Weights of a small mixture-of-experts language model, trained from scratch on English Wikipedia.
Size: 8 layers, width 128.
Experts: 64 experts in each of 7 layers, 32 SwiGLU neurons an expert, 4 picks a token, a shared expert of 64 neurons.
Training: a variant of SOAP for the experts, 748M tokens, 2852 steps.
Below are experts of layer 4 (counted from 0) of a mixture-of-experts language model. Rows are named router (the router's row for the expert), gate (a neuron's input weights, with its number), up (a neuron's input weights, with its number), down (a neuron's output weights, with its number) and show model dimensions 0-127. Each number is 500 + 25 x the weight over its row's rms, rounded and kept within 0 to 999. Numbers have three digits each.
After each expert's rows: "gets" lists some tokens that make up at least twice as much of what it gets as of all text. This comes from a sample of Wikipedia text that the model never trained on. Tokens count by the router's weight.

# expert 9
router:468472490485503534508496500486463532476503534495505552479467564487471538475519546497511497463465525508470518508508470536500523469509497519515516498501468489487483474498499479540491521512515535532474468497496521485521538464526467455532477521461474499519452521479468490489460479480535501500537482523497522494496464521484535543529513495539514460505517511492472528486457521524504478481534
gate0:500474485494501485530538483461455519492510526494523480485522482487460475555517569499501486529480506522512480536452471498491532473449510463510521470483489520521511514503504485476487516498474503498489475497513497488523527503506507502473545527461513554495499448494437522567499508504489487461492475524527500482503514470480514566509500494525482510475531453480524532503473511506520506517505
up0:515492518478513440470501539529520491488518502494537506489537497481497459450522501474462480539501505459524460438452480497501459463512482516473527488490471483480472479528516515530510502527502502523512471478510505539477505479506537507459482514492493542491519505502502529498504488450511515493506482488513467482496459482477494499495460483545519495541544488472445507538453527495507499519535
down0:506466519495509511502480532527485508486534473502482486467472508457511529500470505496529507479568501493519505493464461527509523518520511499530485468556523473463511459497529551466547472494469520506463480545502495477490469465488518506534524487477502508504505485463428511516542524526479465471512483518497498480551498465489510468481480485520506483492458513505541514500515476515508508533526
gets: "p", " p", "qu", "f", " comp", "ic"

# expert 62
router:498468503516485501480496521538469498452479483515482488463524481541485472494472508501457503486526476522456459477508464485521484509530498532547510500529511522471499517508522542541502490461511532508464501488449455486518487502456531458478537496497489475535485456482469450511489494504517539487510479491462519499541490502497495529491511521501465475478506516524492569473453499477500513495475
gate0:502498499480491510475479516515473529495480444540471471499493516527491503551483475537482451500475530481469469453469476524496471471517461494538490478516457482494456499500510508487542526475458483463492499524498462507494505508509478488491512456495502507500443534457502496504510469484514497505459501518498441507514486506474474469475527487476526540482553509505515545445489512511512469491504
up0:520531548542473513463472526476498550521536504538490523474515487494501500505516505495500533488491546495485505487504508513489512490520513497457446520439490503528490492510549475510483514502542459481509496514504501500510510508505518493497485559496487522463462500484501497513468506534496451505570482507514569506470510486507488484535495461524504480493466542483482512523471533508557483487532
down0:511526524557498474526510489486521503480505531472487539527538503539502444484497532466462498459534524486498473457533504484511509509515480560497514553507490494501495523498520485481533458497511470484479498487517499529510570470517514469498515496479503522511505517469524517500491475486522526472464488532545467491505491498511449444513491478522530474511515475494476511482488506457477507445482
gets: " ", "ad", "–", " t", " ad", " stud"

# expert 27
router:493502514472495525501498450482502508454522525508532531507498559483567483525467500540460494470504479529509525467497486478521518488463489528460502509447437551521493512520508515469516494510532517549461499492467509484504479462524525475481485508505504498496522490490499536473525503515466515497530437496497513478530557518518479499542506509514518521494534482507477492485513479473495467483521
gate0:504508504468492526513498495530472521451540500502512531500515518476486458500500500544505536503523513485520462497516484473488561473510536542495474509437539508488474497482545485497504511478478464521508510529483515550484551516484520442507536508503519562464524519506539524446547474497504484486502473487498502456510526496514547513535494517471524516507514504511510507528487501478481505528510
up0:504483562504500521522536471482509493505538500491527476494478485530511509480524481522525503518512494505510465544538525523481516500429506520532468475563479531520460514531509492511500496541505548511537491503500530488498540471495453496501474476531493539488496495504507492467476469485504519507495523444505481505477519501474525553491549531483509526489544445523471492491503495494532491524475
down0:513495477488516496509481504474474492508508479474564488491514520490520500491451528524502527506479515488464496487552509534496480500516474418465492467488484554534464456508462487478520484519482488511483530494457504487533557456522508490483516491498495486491524504499485483458490513509502501538529498466537509495503476512497477536455512514461453493502524530504508514531497526507553525544471
gets: "as", "es", "en", "ass", "os", "ers"

# expert 58
router:482515518519464433450489518482529470509460525487489484465499497508452510528526488479503495555510491490461458474530502513475448505507501473513475469544520508464515539522512451523494531509455484506487498507530490525490447487530515472512469484511518506515538518521511482525541537522494500523487447503499512503507491535483464504496489474493494501466475509470515484482480497484532513542547
gate0:503491526519478476481498507530489500504504516483508523475475549493484499538497462516505504550521536459464485465494467492542548497491477515518552483498470522459534497524506501487454548497473521513542531519468501523499518449507481495508525507518508495496521521461512514498545531490465511503507481479501496522452532480540490531511501510495488504514510483481452489467432502509520549550520
up0:512551521514497536487496502504499494496523503492492515509434496514520487542493489498539504531461524515516491514463511498540490451519539549504497469518479517492504517501527480515554495547517488541513487553519487565481436496523490504533537485462522512512485475536507507503490465512527532493472533513525495491467505467469486475547514519502437513501522505470508514513481490477492507515525
down0:512473516487445502541531482490504520520485510508555489550490538424479472478513508468510467510486495497484515505474524514515526518523518478486463510436486531466534510537485493490476487472501508525550516497457498509493453508510475513526500559483444490484484477481494479493486507474512521454483520503490503513508530508495533503494500536568499513500492506494482499523496514543470536513519
gets: "h", "i", "k", "A", "j", "I"

# expert 28
router:508501465487526506493486539509556467460520468503514482482472504510543543500501500487489501493512521459523481543545500496451478471502472506517493509506452451542530477494515534514489511534551531517484526526504476509507484451507490472484489481515515490468526491510483499512507511512484527523480545532523438486501479483489563442522492518450483509484495504527506530488471508509500458510498
gate0:516480499499528501511492522524474520489553515493525512496487558476521542552503500491506474556560508479450541502516466489473455519549505509495483506484489501528530518542481532554490503536496501512507499491501526488530483460474490536524506478526479517511505523512503515499560521499530475502521497522530489433525526514513470507519499519499482494513543511519441491505490478505525472494519
up0:515459453515465492485496491505494547484481488521541514483506490475523505522519495506551506514548504465510481527489492471502523427491495515524514500450505487488517544480529466493534518576480489462488497511519501498473498491479490527525475509501500536501500543514484518487498500484491491537493477491512581439518510465471496490452481448511493474507490500497512485519494483534509532485515
down0:487487507493548474482456490444432494505523502507478539495520509539491459540496500526495469512552486502479502458519499498514534487467490517474484504507527481498508507527518475536502472459527501536492525449532470503530522477530503505496503521525552542484554462521486493546507524491482526537528493493511516518515492507503480471497480509457535492529500503513514503541508556490500506533488
gets: "o", "e", "0", "u", "2", "i"

# expert 14
router:447557498436517470516516483516487538515502521481498514523526489519465503490464454478496504488523433512525507472489480559493474559513496479527482474508500486514478501482514496494505508490485520438456467511503511510517494526521470496470501514480484497487470539505466494494507546508495460507510482459485491523527465531518510478462483500472539491501521538478473516461527508535491518507467
gate0:455501507554477488507472493508520496489508516526518529488503508526523492483480511518528494478527485494478484499508470535497511525534479531524518531444535514528490515470520523496453544500480488453483522518496548509533480532510512479491510519529449549478514540525558508478497494446507522515512461475506478492513496576512535463470499504513508539489481522510505531480475504538515521514510
up0:565497469512544508544514521487508506524548519482501491507522479480492478538494514527496488469490477492512471530514523469511483494550465483505489523526490544484520456494504540512506522486523538490503480481478516519530512514504483451538476490515463514487498491463489537471462575490506495505533527527489484516555473510530479508442469494513482496476479530509494534509465516483511460495488
down0:517484499512483460458478460502516503542420531513530511479509500484475494470536506532527491498519518538472512493484517495495489476477497526499516471528497491466475547410516491482515515494508534509469482500487520525508520487482463492500494494507510484486487531522499499490522513514539555482500558510494484502464465530523471433521446501526465494494492496488509483506491504537500466515480
gets: "i", "er", "g", "in", "on", "ac"

# expert 37
router:499474486471476502494484509490480489510514515505508510508444522458547525505514499525506537476465485538534507513484553503527468470490516533517483503475501511488477480524511478537519506502492516522476470492492519529468445457453463510516508538498542481479481456480502530465492543488484502501465491535515517457450474499525563526482515469532520531476471524492481498503473464483511518517525
gate0:491505533502472500528544486485534498523546499509531490519484491529489511511510488515541481474467511528543490516480496517513527511504520506508511520495507516520478465506475501538540527502485560506529451477456491457488504538508499493495487489533538557549455493477479491491540491446500486465478485507477475487525494528466497524502477461511531524508508474490527533502494470489484475555443
up0:526575503533522513482469538481527489482488488508499471527500464492545481516481517466503529496523470526503462502519508479493540482529546504548479537515481516500502547519520492498497516476497496441516476485522488512460459518510525510487523489480461466515546510515504559491485510511477451490522544476493468491477474494499471508512495503543504478522514530503498492526492522496526538543456
down0:464505542485468501526507516478489470431499502509484517503512493478515531501491523509529498510502514551480484488508545472514517520504513518489547469480484495536474456478505512548517505488496428502529488487524493481467480470496467513487467463523493507517508509453490471517499514489467511513471500518471478511478488527553495490459508425497510501465504485547446480488497512521472482545511
gets: "et", "at", "w", "ou", "att", "ow"

# expert 11
router:507489514566480481502522516476499487521447520481501492508520507478495549534486503471509505486513521490526504518438477470496525451478489497492447481475515505451544491468499496484487504459519498549516483501498513497508485461473490526490494531537469506510528441466519534503492546499478544502492517501520503488493491535546472450498507524485514520551493513493502464497497474511470546497462
gate0:494511499484494475515497460484516491460512495510498494524520513464511497500485486474445498489501528502513456470445478509517498509514487493545473485458476475524500484487502477450505507452467508510507504534501492492465508541534508522511494543527469516488523497554534516523490505513500436499514461531476519491447531503476513460496511498488533563519463498476491476438512524504489448514519
up0:473446520494486512447497497515505508532508490487514558525473454509460535483477424491497503555490448490500478498512515518506517494474500498503511491482505521513540518480476511476476492477461506489490456491474472483474497531476506472474500537486458525508540471456520462511499519481494476494524516467517472513501534513506502491528521480456498516506546468479461493459523535517532514525483
down0:455489544536472468484505487493483486488566532480514485496481492506522454505482484491511470490523459518495482486447490500485507487497478522521480485528500468478499473495511499474489493496533500497471479504479503497481499534482486504457489554440488506514460560500492489543495510530496545469451462493509511503488526523477480457489556444502527487494489511525523517471509502444477500506463
gets: " a", "st", "ut", "x", "t", " an"

# expert 43
router:505504508511498499522483504510503523462517525511517434488511528468495540508494478480560520481537501500524543525531507518517514505521487517471504476507437500465500538490469495478559503491478520504539473517457494521491499533494534515477507475499484478507535520478452454491511503502511469500529488514491495476471530509456523547516478535499514527516473495541487469515515524530541551542476
gate0:515468504517494518504515522533495546465528498519463488499513493460533506532515500522486520480514504480506505504502501498543531525522510499486473526514542504499545487476521477482520436491493499497501533497465456490462469492486479546513511508483492513487487477507532520530511488485503458449533478496535533519513570501493518504461458536507531500492464498545534487511543537511492527559467
up0:492527520474455517544487475476514447480473517494455510516498453476484502510505525509525496538546462474472514504489511521507519498492468529537474492488467526488460488518458447518470527487486513485490482475478538500493509465463518540502468502526496517520516540491479505509496490517492510554471498495444476449525509457513490521481496490517503485500498512495522448487471530529483454536527
down0:463477474555502484485476523484508511462503506483548498468486506505498485486473474497485483483495502498485512482523480495487460525465488508539498548483498508527525532470495501512475501567469549488476508420477503505479495531472535466533531456521511547559506537496502516472526488491515482491459510516521493512473514509498539520497525536514522519467506527492494495494475492445480481466500
gets: " D", " L", " d", " l", " R", " H"

# expert 10
router:476511495488503493494483512547508516486507545476511470465527500496490512532516493499475496521489488505498459469515500504462493518475481456544507497530466513500507530521498443545478515501447467457535538529529524480507488502534540478485474436493477502554516486526498507536527512532488496547478484530515508536513501527536446508487517508514514456515505521496538463481519499505543479513482
gate0:510514524528534495528496475529507490463524503516503526525554479500534511525511456487523496512524516486487521486533495442529509505517538519579505451524482496530511551549538515502522478491494468513484529495513476501490481489487493485445542498499477510480525484506493458545478503498490515494505490474501487525461509546506508525473483534504561523491493471528511506519525536518477519504543
up0:503464480497540448459478470462524496485487480500485476499490514484518444477505538515495505513489512527457492487460507537474514527531493460503545495508555524499476484483482505476530473509529529487516512543504468521471490503481480491476473482472522484490525501485488488493480522488439463458480510488505446537506485470504504489525527475480519552520533460491508518451512498525484549491489
down0:498485475545522479488493506507551487501553481500457505485545500514510542517489514508453516508474522495493525559545471494468509536525509484479543488462519505537479510512480521523454486507478507496496518477493523505495555492511493512475496541535562523510474506524498510487497483499506518522524491506549486491502510546520472505533551515484533558544517529465512480481466525501505511511515
gets: "a", "i", "us", "is", "ia", "al"

# expert 3
router:503501483534530483543506524500494499525459536518464504514509510492470463478512510516469480488509495548476510547519470541468506459497501478478457525476497494506518513504500525476490503483522544529532487529489569470509476493516489532464486491475494486482428493507531472503488527530465481484494518531496501494464497525476512537539496434508502524487483505454496488478513489537506499441488
gate0:449489496528511537505508500529517522468525487500434477500507491487470476524522493547448470499477527562508508478544479504524547513475515489468515489489458450519550492485514536478504521479504496508483503512477515502490467492505496505465544491526522500483475483491542501525519506478479494459487457473542543473481469467511494550497490535504491460527451512477491513501508517486499484512511
up0:570467522519525529529519520481494485513513504510481494479542503539512524510506532533472479468497479429504474534507535489542501508515488478483526535483498490482475539556481545501497491458484471512504502510485491486538506437487498520486480494506485513521509497466492493477479477495507521545474479521445485508476529546522479516502494513449512517467503507493557453523493499499470510508513
down0:533506484564503520527476475477502514467475480497560475484532476517499474515498523526486495464500534491490460496517469538481523488515509522464550502508464530495462478495449487529495492488492517508494431514472490515478545477509499514497494450511509505483489490501490501456538466522500501507512543507496508519505486486488537420481492522521485495520496531488507468507507481441518505456522
gets: " w", "oc", "ec", "ent", " loc", " c"

# expert 55
router:500465493547519528499500490491473477514525462494505501491498540519537469504470516497503455563517534509527529504501546549504470494508500494500500490523501524501477498531472490514502503441497540527474537446488478524518511502551533533503501500501509519526513458528466556513506474527555527498487524472474520524500525489473492477516508505529506540506498511503566517466543486498477514484501
gate0:514481497521517540491515496532501483504513478469484493471520549487475499503505476503490460516528474549520496520501559483533508533480565469496475539471528507535510521508468459472506506529502554487534532457482482485479502513496549502520517489477491509518510474435503477535516455500524526489454502515467508510531489504506506479491517484522480507546535463495482515474497486525488453493474
up0:549521520496528497503488486498538488526485444494529494500451537532498530499508480486445492486509510561482484470469517512492572509493498522460521559551466525490507498474528485470490430505472527499533507506484488536495514509476483480514487511489505457499535502493523483515517500523463494470517487506502503480535510535490485465482535492541515473513525468506513536509491503465483504470494
down0:523492497490546512559486475470516458432514490503485509489513533533537500507512552497508533515491501461521455448497488468492515487482489476530509470467493518472517510490524461522498503465538510501479487461521504497500470489496487516477500495502501502501466473519537533489472478529554471511437477505500525526511503487493500533507495423458465496456517506482508470511486496481474520499512
gets: "3", "4", "5", "1", "0", "2"

# expert 48
router:536465458490496492487500520524482474424510482480499480483531492490497563497494509494511504528481521518493514520515449486467502475515525538452482495500502460492571491458549494520503499525523545540490513465507508526495524473525534524530482471512516499519459495500499561452476512525468509470470534486499483467490497487506492525480475511478513500502508529554508483520466487504492497510501
gate0:493481496514512523476500497492482544438482507472496500482554527497503493485492503470462485510516493532473466464531474509473507525453517488514508472492491465537554534504471473471533515471474508501523519529529507549533506496525481528498501481516501545473470466479508519532471483509498547501502492499456501525464501440510474496503486539529482515514483493557482461480476512529517522503458
up0:529495506508473527457480498491512556474502451496473475485497536492448506512477490528460527493475493501491462498560529498506509487506498520525543468497489493530508497458516529466476490466481490511499498494448512532516492463530540478490486460481501580472513533491511461498451520494496518528476496523537539496489512518508492509513515505516500486500481571510534530478464493498511503497475
down0:517494444505498495572517507529525471560544475523479541528488448489539477522492515492459501481460464497480491498482484491498502530512474473520509522439500489482523501529539538537492527517521503491504456457486500508457513505505490505451494499522471483513483539504514532491500518470510506494509494461537469505496535499490513497490500498476453495473490542494476462485504533500498523453517
gets: "a", ")", "ra", "0", " f", "o"

# expert 38
router:472493560509513454481482520494513534485541519499486523445507523493492536564503466506485482493484476450494530505517482467503517512480534455544517512508503506528506461468499518545497549491464459484464502529532511509477532461518522493487489463500538508489517493543524512496552526499474502544524525495501521484504472510519485510523517487495503476509477510535540507480445496498499517507469
gate0:470503512474471512469528439509512507532483493472545543461509489472520528511512449503479505506488472513481488493457458476503475480485503505537506524496501501508521506526494493498487579481508494486526506520537495498505480478477512463533501469455458513490474525472490586521477498490494503504503544533473464491497493472548496531498472537457502500506480468504481500496485481461505524499524
up0:506513540510544464489502443515518460532489494489498501486533502490502464465497573513461489495521488523534548513468505541510510494470504528484504499453487507495490478544544503474493516477548508487543518477484484458497517483537512474471526537524445522495491476529506497517513510496475504542482494501484481522519457500482502495457501475547520518524547507480506518510503537490513455512507
down0:507479526513490536522531522485521529545508526474516498510507489539503493494535501502492491493528454488495495510469483513525520481537470531481511463518476511507468477536488478493491509487483485489453456500492540486509435505475463495463529559492509509547526506486531482480529508476474540514495520488523502480480400503526481542480513519494506492507480472474447533484513515503517494489484
gets: "ing", "a", "y", "e", "ia", "ation"

# expert 59
router:467510519502503541491520472497496477479515473490532474525480483462481529491516522464511508497485523517513460539509494521485509467543542528580530531488491454497512485517508466496505460514511543470485525495485493479462520515464543481520505497509495506526503522475510491510543474480566504451457485459485497472460535484484468513527524532456492510512496508515484539517509518482505465505509
gate0:447557517491503520554489513494512484470474487477484513527474503486470525492520451479537502520516498514454455519472469507509506499518544535516520489480469458481509506497467528473490517486528503486538521504495491526497511485509505507535565484520520532526482507480508510513509490497533519521503496477482495513474523484461474538465478518443506457487480519496548547534500492502493488429509
up0:532514508520502502486530547482546525495488458423455504497492523525512508481492538484534488482492478529506515514455528506487540501530482527510481502509468471502512505447507459539495501509513452530474472502526482493488513537483482537473479474479500502510489486500565507509476500511504530492509513488509472490496501472457502480505493549479505515507533487499503513495502576527478510448450
down0:419485532496494511500451492472474501481477493495510535496472488467497463525513500525480535458501512491516496467561519531510464561483490526477468466482489476481508469509491497520508478510476481498519514484453502505504507486515534513536479484510503471490484491492452520473450477480469492466519492484539464538455535514493502465497480515501471532514479526504519458511486501522531472507542
gets: " |\n", "\n", " s", "l", ")\n", ".\n\n"

# expert 18
router:437497537510493453491515457483494514460492523514493499512479463519476490477462511554509490522487524508524487499508480523539524514490515496481532515482532517527488473471495533522487485548428492495475477513510506515496521494493518492480464458509515456523503470529566509483532518500473528506480481531488501525538474513544479470456493465531532494526535499492549510481517502530505483501484
gate0:481513488481499495510464482482469497504498509541496538501459471497456530499489463502513499481557508471529448528523517452519554509553564509481494519488538492489523430494493508487502490487488480511494482468539501473464514464523517468483454521447514480493511519467529495473476537468522494503527492504515467552470494492494491531467500508503493509499507491502513478472514516493547491506494
up0:503480496516497501539506503520504539494568473560464493494511462442503488494481517476493488510547488503536444497515495525498528486483504517452527525457518496502471497464518489500503467491522477539488482500493495532439504523450491521517517529497499518516533497514485523482510507493491499489496500452479501545500501494546521530463475548526493478486524509505475525446508484450483474480526
down0:468482528520523504475460510509506497505506499505490492518508545536525520424535538479509448543500494532474493529453525492481469461476499498531478493525510496542492513514491463521516472517542492497527475492495477499496516492494510557507527516568499529504480523535472505532529492479500464536508470494479530516503483491464478510518490517485561499482489518506463467481467507476472488535478
gets: "at", "er", "ian", "y", "or", "ist"

# expert 52
router:516488490522507517481527535563492498522496471530460509484524477501510472478540500495501533533498509482475506469506508464516475498499509517503495480479521500460565490521480531526467484478515553533477487506436504485512511500452530486466507509517480481470457453498468460505493532531535529490545498489478506512503505462464553575495495509489503520498509495516491507477479493508475487466487
gate0:507515533459513514471453499564529509456442480484515494536435489495523475504522555501493488487503540497480521522438514489536491504499511469523497481482513478475495533520495532486494511490519502508514544505481490490506512496487522484452522489495465488517487479451532524535529472488506530531543508519521481521523515490504513480455464497471495514527476507535492513470487527483555508474511
up0:476488498502487507490506540529450491533519507483498475544589517467468518510502498553513494525489514521506455505486466532492503525503521521470501488489533506509539495527495469486507522515471551503498477487481462518516428504478544466517544535541540479499499459539487483503475455476481498524507494469473512548483512505497513510444522497493524500502529501467504486500506503499493514504498
down0:462555471470520464513528461492486521506481508473538520503534514480512476503458537513494502494477513463522507536519512525485457476480494492512498481471513501536510464523501473467473485497470511480470528525520542532502497442530544498543507458533505517523513497499545507482468495496488491532446522538523466540501500530473467469512486491548487521508485546524510482514462501512488524494504
gets: " ", " w", "–", " W", "201", "202"

# expert 30
router:535501472530509490487542507488479471527489480527491486446515568513507501507472519493519453513522520474546534479477536545483471487525507463503500484500487513480500498494490513515483511463502537543471530445492485517472521468538522504524486469504521501518500475522488545541529496529553521529511537464492502530502518482489525475528499520542508532495526526482556534486508476500477516512511
gate0:465474496484507522473456483510491478507478490525468511490475521471481527539475477479569419501503502506472494497507480515521521526524501483480508499503461550520479572502493496490502518497530527479498475496533487513506511449445483528520511515562485482522488477499512521526471538531507498512516477484518501493549489528503496503510506514506473465467485463502492480474486539532444489500506
up0:410497479507512493521519484498510509530511477513508517480492487480501511479486512454525565534471495502463478490536523482489547458511471543462494485526489492534522479449497513496521518451487484486534490508498564480486500475515518517490457476479498516525481534520494499496486523507484462458492482478464480486553527538534492511483491500516509505480538495513486526502491464476532470470495
down0:485491473467518483501508530491513507502535456474493504455531503490496493506431443472510457532516490517481512495443506463489539507495506493467509480534519468499503477439504501466525526483503473509499503494550516500489527491470504504536480454494519473515503540511504552512496540542497524481487492496530500522499509490456509512530558507474470478461491505511458470501489480508501444487510
gets: "4", "3", "0", "1", "5", "6"

# expert 46
router:482479503539490522531476505478520497485501546474493449447514522455517508496518502506581532474530488564490473528520475502536483474493478482470463467505500493482499492508530541499548508499477515501554497482488494498507478523495488522523514507475504511497524491483479483482553482477541476530497505501494447489512506520473516514523503513504502498503408490498497483477488533529530478519497
gate0:438475509531486510488532502484498548486455511523481540504514492525459507513544548516510478510515492496538485528494552447496519495497534447491524486508510522494504506553502526508472484500521473519481480472523500451496461486497491494531501494502486493473484469482526522537530506527537516514498537481500459505499501535503485511458507543492520532521458511507494497495428501535510542507486
up0:517508487491521503462511498502471518512498495484506539491507520521515483508471532429496486486493501520517499539470508492491484474517496471499530463487497500520460489509458493502495519533513449499499458483469502507466472479552475505495495515449500501507460505480520462497520512517551518522450562507501485524500461474493491499467532506477501501486420498507504528550539441486480517498535
down0:482476508546447464518494488483495497543524508508468515484503505491480507551519530455507477541481500528505490533485489486502491495529547507433538519505496509497486473521470485515501484471526542491513509502527508504518510493518492482444472507452521486506444531508519491505496546512491501484495489462474476506480506511513504451499487511526489485503481521456525580492456497503514434495479
gets: " B", " M", " C", " H", " G", " S"

# expert 21
router:518486501500487490477466442513487463502512478480482485493504499492554497525530481557487522508488511523506496516522493462509500437497496534485486521438528551492510522552508503503476489487508505497495518491513500558473498488512509488496487518509500489458522469519496536497521485490500557495477475534502488496476499523529499500507461496475452510475408512532498455528516477481516501520548
gate0:525493499519538504475522514542587503480526478486513500444496496479469492500513518491470493513486486525481506506484525508502460516517520550487440502473494504535459508524448473478525536490536525497497478489486519493508463505464513489500517489498471531503487528536513493504482489563526522503485488498534514464545505485461480511507458488500472477490502502546538551534460491519492498519506
up0:507512513519513474508465504552460468445556506500493463470486508494494517467507471505519522546483494482508460484529513535495526499508579520503485512486495527533464510500498486502490518537517506516523503493491479555473522527525491518488562483520511485474517464508513519474500486559518468515502520494521530506467483497488424505499542473506490530522450508497519491511480512470520511500498
down0:529456520507493473559482506521486498468458494456535481493540484488500475486466459498496468522517542471548535502467486523483520490542477520521507542487508533463516458507497505483520520513520517485472475508536478525526493471522479515539502473515474510490535474511513499517522549554502507512505553480488490466461495500489493488515486535495516537468538515510463525497514516538515519539490
gets: "ro", "y", "ra", "he", "re", " E"

# expert 57
router:511538482521514509485481528494473496461521487544494484503482463506486527499504519498500493522488440502480451475505450505468482464537507546516460525496479553497502524548502531481506463526527542455499511491475480495453522510499483529506519452479511485441527476492537489478481502505476484540520527463523485512529478494511500479486518526479487464488511499518499537518498483498442532510469
gate0:498527510521530480514541513551456501458496497507506518513451534492507486503468463529473484510474498491507494446477485491475536472466506506474486542501474561509512486485526484515506484509559496492512505503505480532504558480498516560487526484486557493462533463513496509485515497505486482461521489465526463549535483520520544498518458517543489491506520495490484503484529520495499507467502
up0:500466515471471483476545487506491478474518534445479507461516523476557511457512458456509536479474463479538535493519494487499519495525522500524540513460532537510509504528511460469508521506470507505534474482466501489517486476480505514527522496470537520537481502508500494486512533505505506501518533518482490504478456536483480490494537493477481477520543457499520483478460455514478480486444
down0:509483485485523497481467515456459483515492490500501522509539529502533504540464492540499513472532489499478494519531509466504515498518487514472528523457478473488513514455468525514489469480510480507556522493515505495478516491503515483455484450483556502525532466497498491515497447498469498484525495484492485553558455465491508502503489469543470505514497539529478500516528523495442537472534
gets: "an", " n", "ill", "ay", " play", "ack"

# expert 23
router:500541481506485542539488509474467489481476532487463472526458472436481474489511478495554512485519507489448466494515477499504455475514494493512452496512482495503498475463502529490488487513475538489517481482474495527512492489528477505500474472540480483477461498493476571474493449469494468476486492476518462552510530498479515506498482510526496479514474504505536513524517547550498486474509
gate0:456445474511478502572482498469488481519476517506469458523481455486486518506460500520536455503503454495466464464484478518503515525493484505526494527499468519524527460488506533493508541446465519493512466514506492519530523499486498481500521507435490478487471494537486520556496483496475463523532517522477490526494486493514477486497475517494514451477537490525487492517469492495484504491459
up0:495509503506476519555462449512501486534468492484488524515455530506487479519483520489535495536469521519443543513493516521498514494514492479475474472513504500517486501463553509491550472517533486485511498492544482475494507485525562517488493464518486554527478490492492518492497469497482491501499483516533495498542522533552502529549562499509510494494473506519509507508486450445505506463511
down0:512460486480483471532471497501471523465530492494451459507490529499427501473485505505488506491512537504448484488514496517533442516528512508503476468537557485536511506523506509503475521471493502521506526467488486497519465513528545543536504444499450487473473508494492517478488500501514501470488507504527513517494519510507511490488515484539462467517474480518514537547494502527474523545545
gets: " S", " N", " C", " n", " R", " F"

# expert 49
router:485477495499505513504505487502508524520500517543485500535495511506500493494533441467529516490529495547510526549503477535478496477490526483477479488494551537521477507468489510512468488532530510533484488504502491488484481472487528483473506555445481547501514489486506476457469538510484437476510495450541517502493476475506497484479481540515472554532531522463548516500508506503463502470473
gate0:506537480515481515511515468532520549526493512480485507504509469558494511555558491510542495533490517464486515483502463495521525483508512493487518448516476545499467498540471517462534511482550512509513529502533453524474526471468511472487501527490534534477507477521510490490499537499531464526523490526484509509486522485545455508488489470476512502549500505507473501472521534462489496494534
up0:488528458549520516497499477471528496548479499466494540521518510505508477515524476513480497560559515502483488522509475466511477512488501516529471496548493485528472527496490489480485499460486459491479473512511486486553467505538493500521492479463492537478471499498488482543456494497501474536441512457502460500488477459510469534478505483489486483486481491501447485531469520541466496513493
down0:477513508502486465501480481501513508541538490541558495466495495477530537533513488477561518489503484507501509567523485513496518510502517521543524525475550501526471544485528524545463494489511528484504460494502497500464515505526487507523488513497476519456499533501516505548556419485494454486515511511493498515475510488482540501500480508540507489507478481481499488541514498490504542470497
gets: "it", "est", "t", "ot", "ist", "ast"

# expert 29
router:516499504506519519513514497465517538518519520493486521438479481512450471471539516512537535504527520540505523500484511508489473508490490488504495467519470493490524517540478517507469470467465513520507523477494485505525462510476489447503514522533505484459506479449484475470459505478480477453481501483515468434498488521531499500459536476565505497545498530495471478474527500508487464519524
gate0:525497497500506488492522492499529547490504531527469497488488461510460492509527520499539503519508524468484502507481502492507504553526469499472476508459504440509517527515504529528480560479531468486512486466445530498524508506496498521512524501493517480422527508489483488498482509492539518501466513511452470502489496549513475513547449502479526503491529462550488478480512537494470492534539
up0:472482424481450493462487491523471499490490523525546486511482543482488474499552526512500504483472490487506458491515490491478473469500493517501505518533538507530471500503511521502512531516504543492513546476498488522463497494505507473514483511520451476468533552508504470438505483502492534497501525520541524522547546480535496500505553524504507529466508485484531487476504534528495518466492
down0:504472503499531502553452493495511466480498488519506487557492523495436512500473528528521446557487521550471519514489529513522498541466556496514522506489568504501505483508496502514499468551475499523503479520520537504492504500486544512506514498522500529508486534514504493497515471469544498479488497506468506456519481528540528521498524488489517499509497510540515542494539490496475475494446
gets: "v", " b", " p", " g", "b", " v"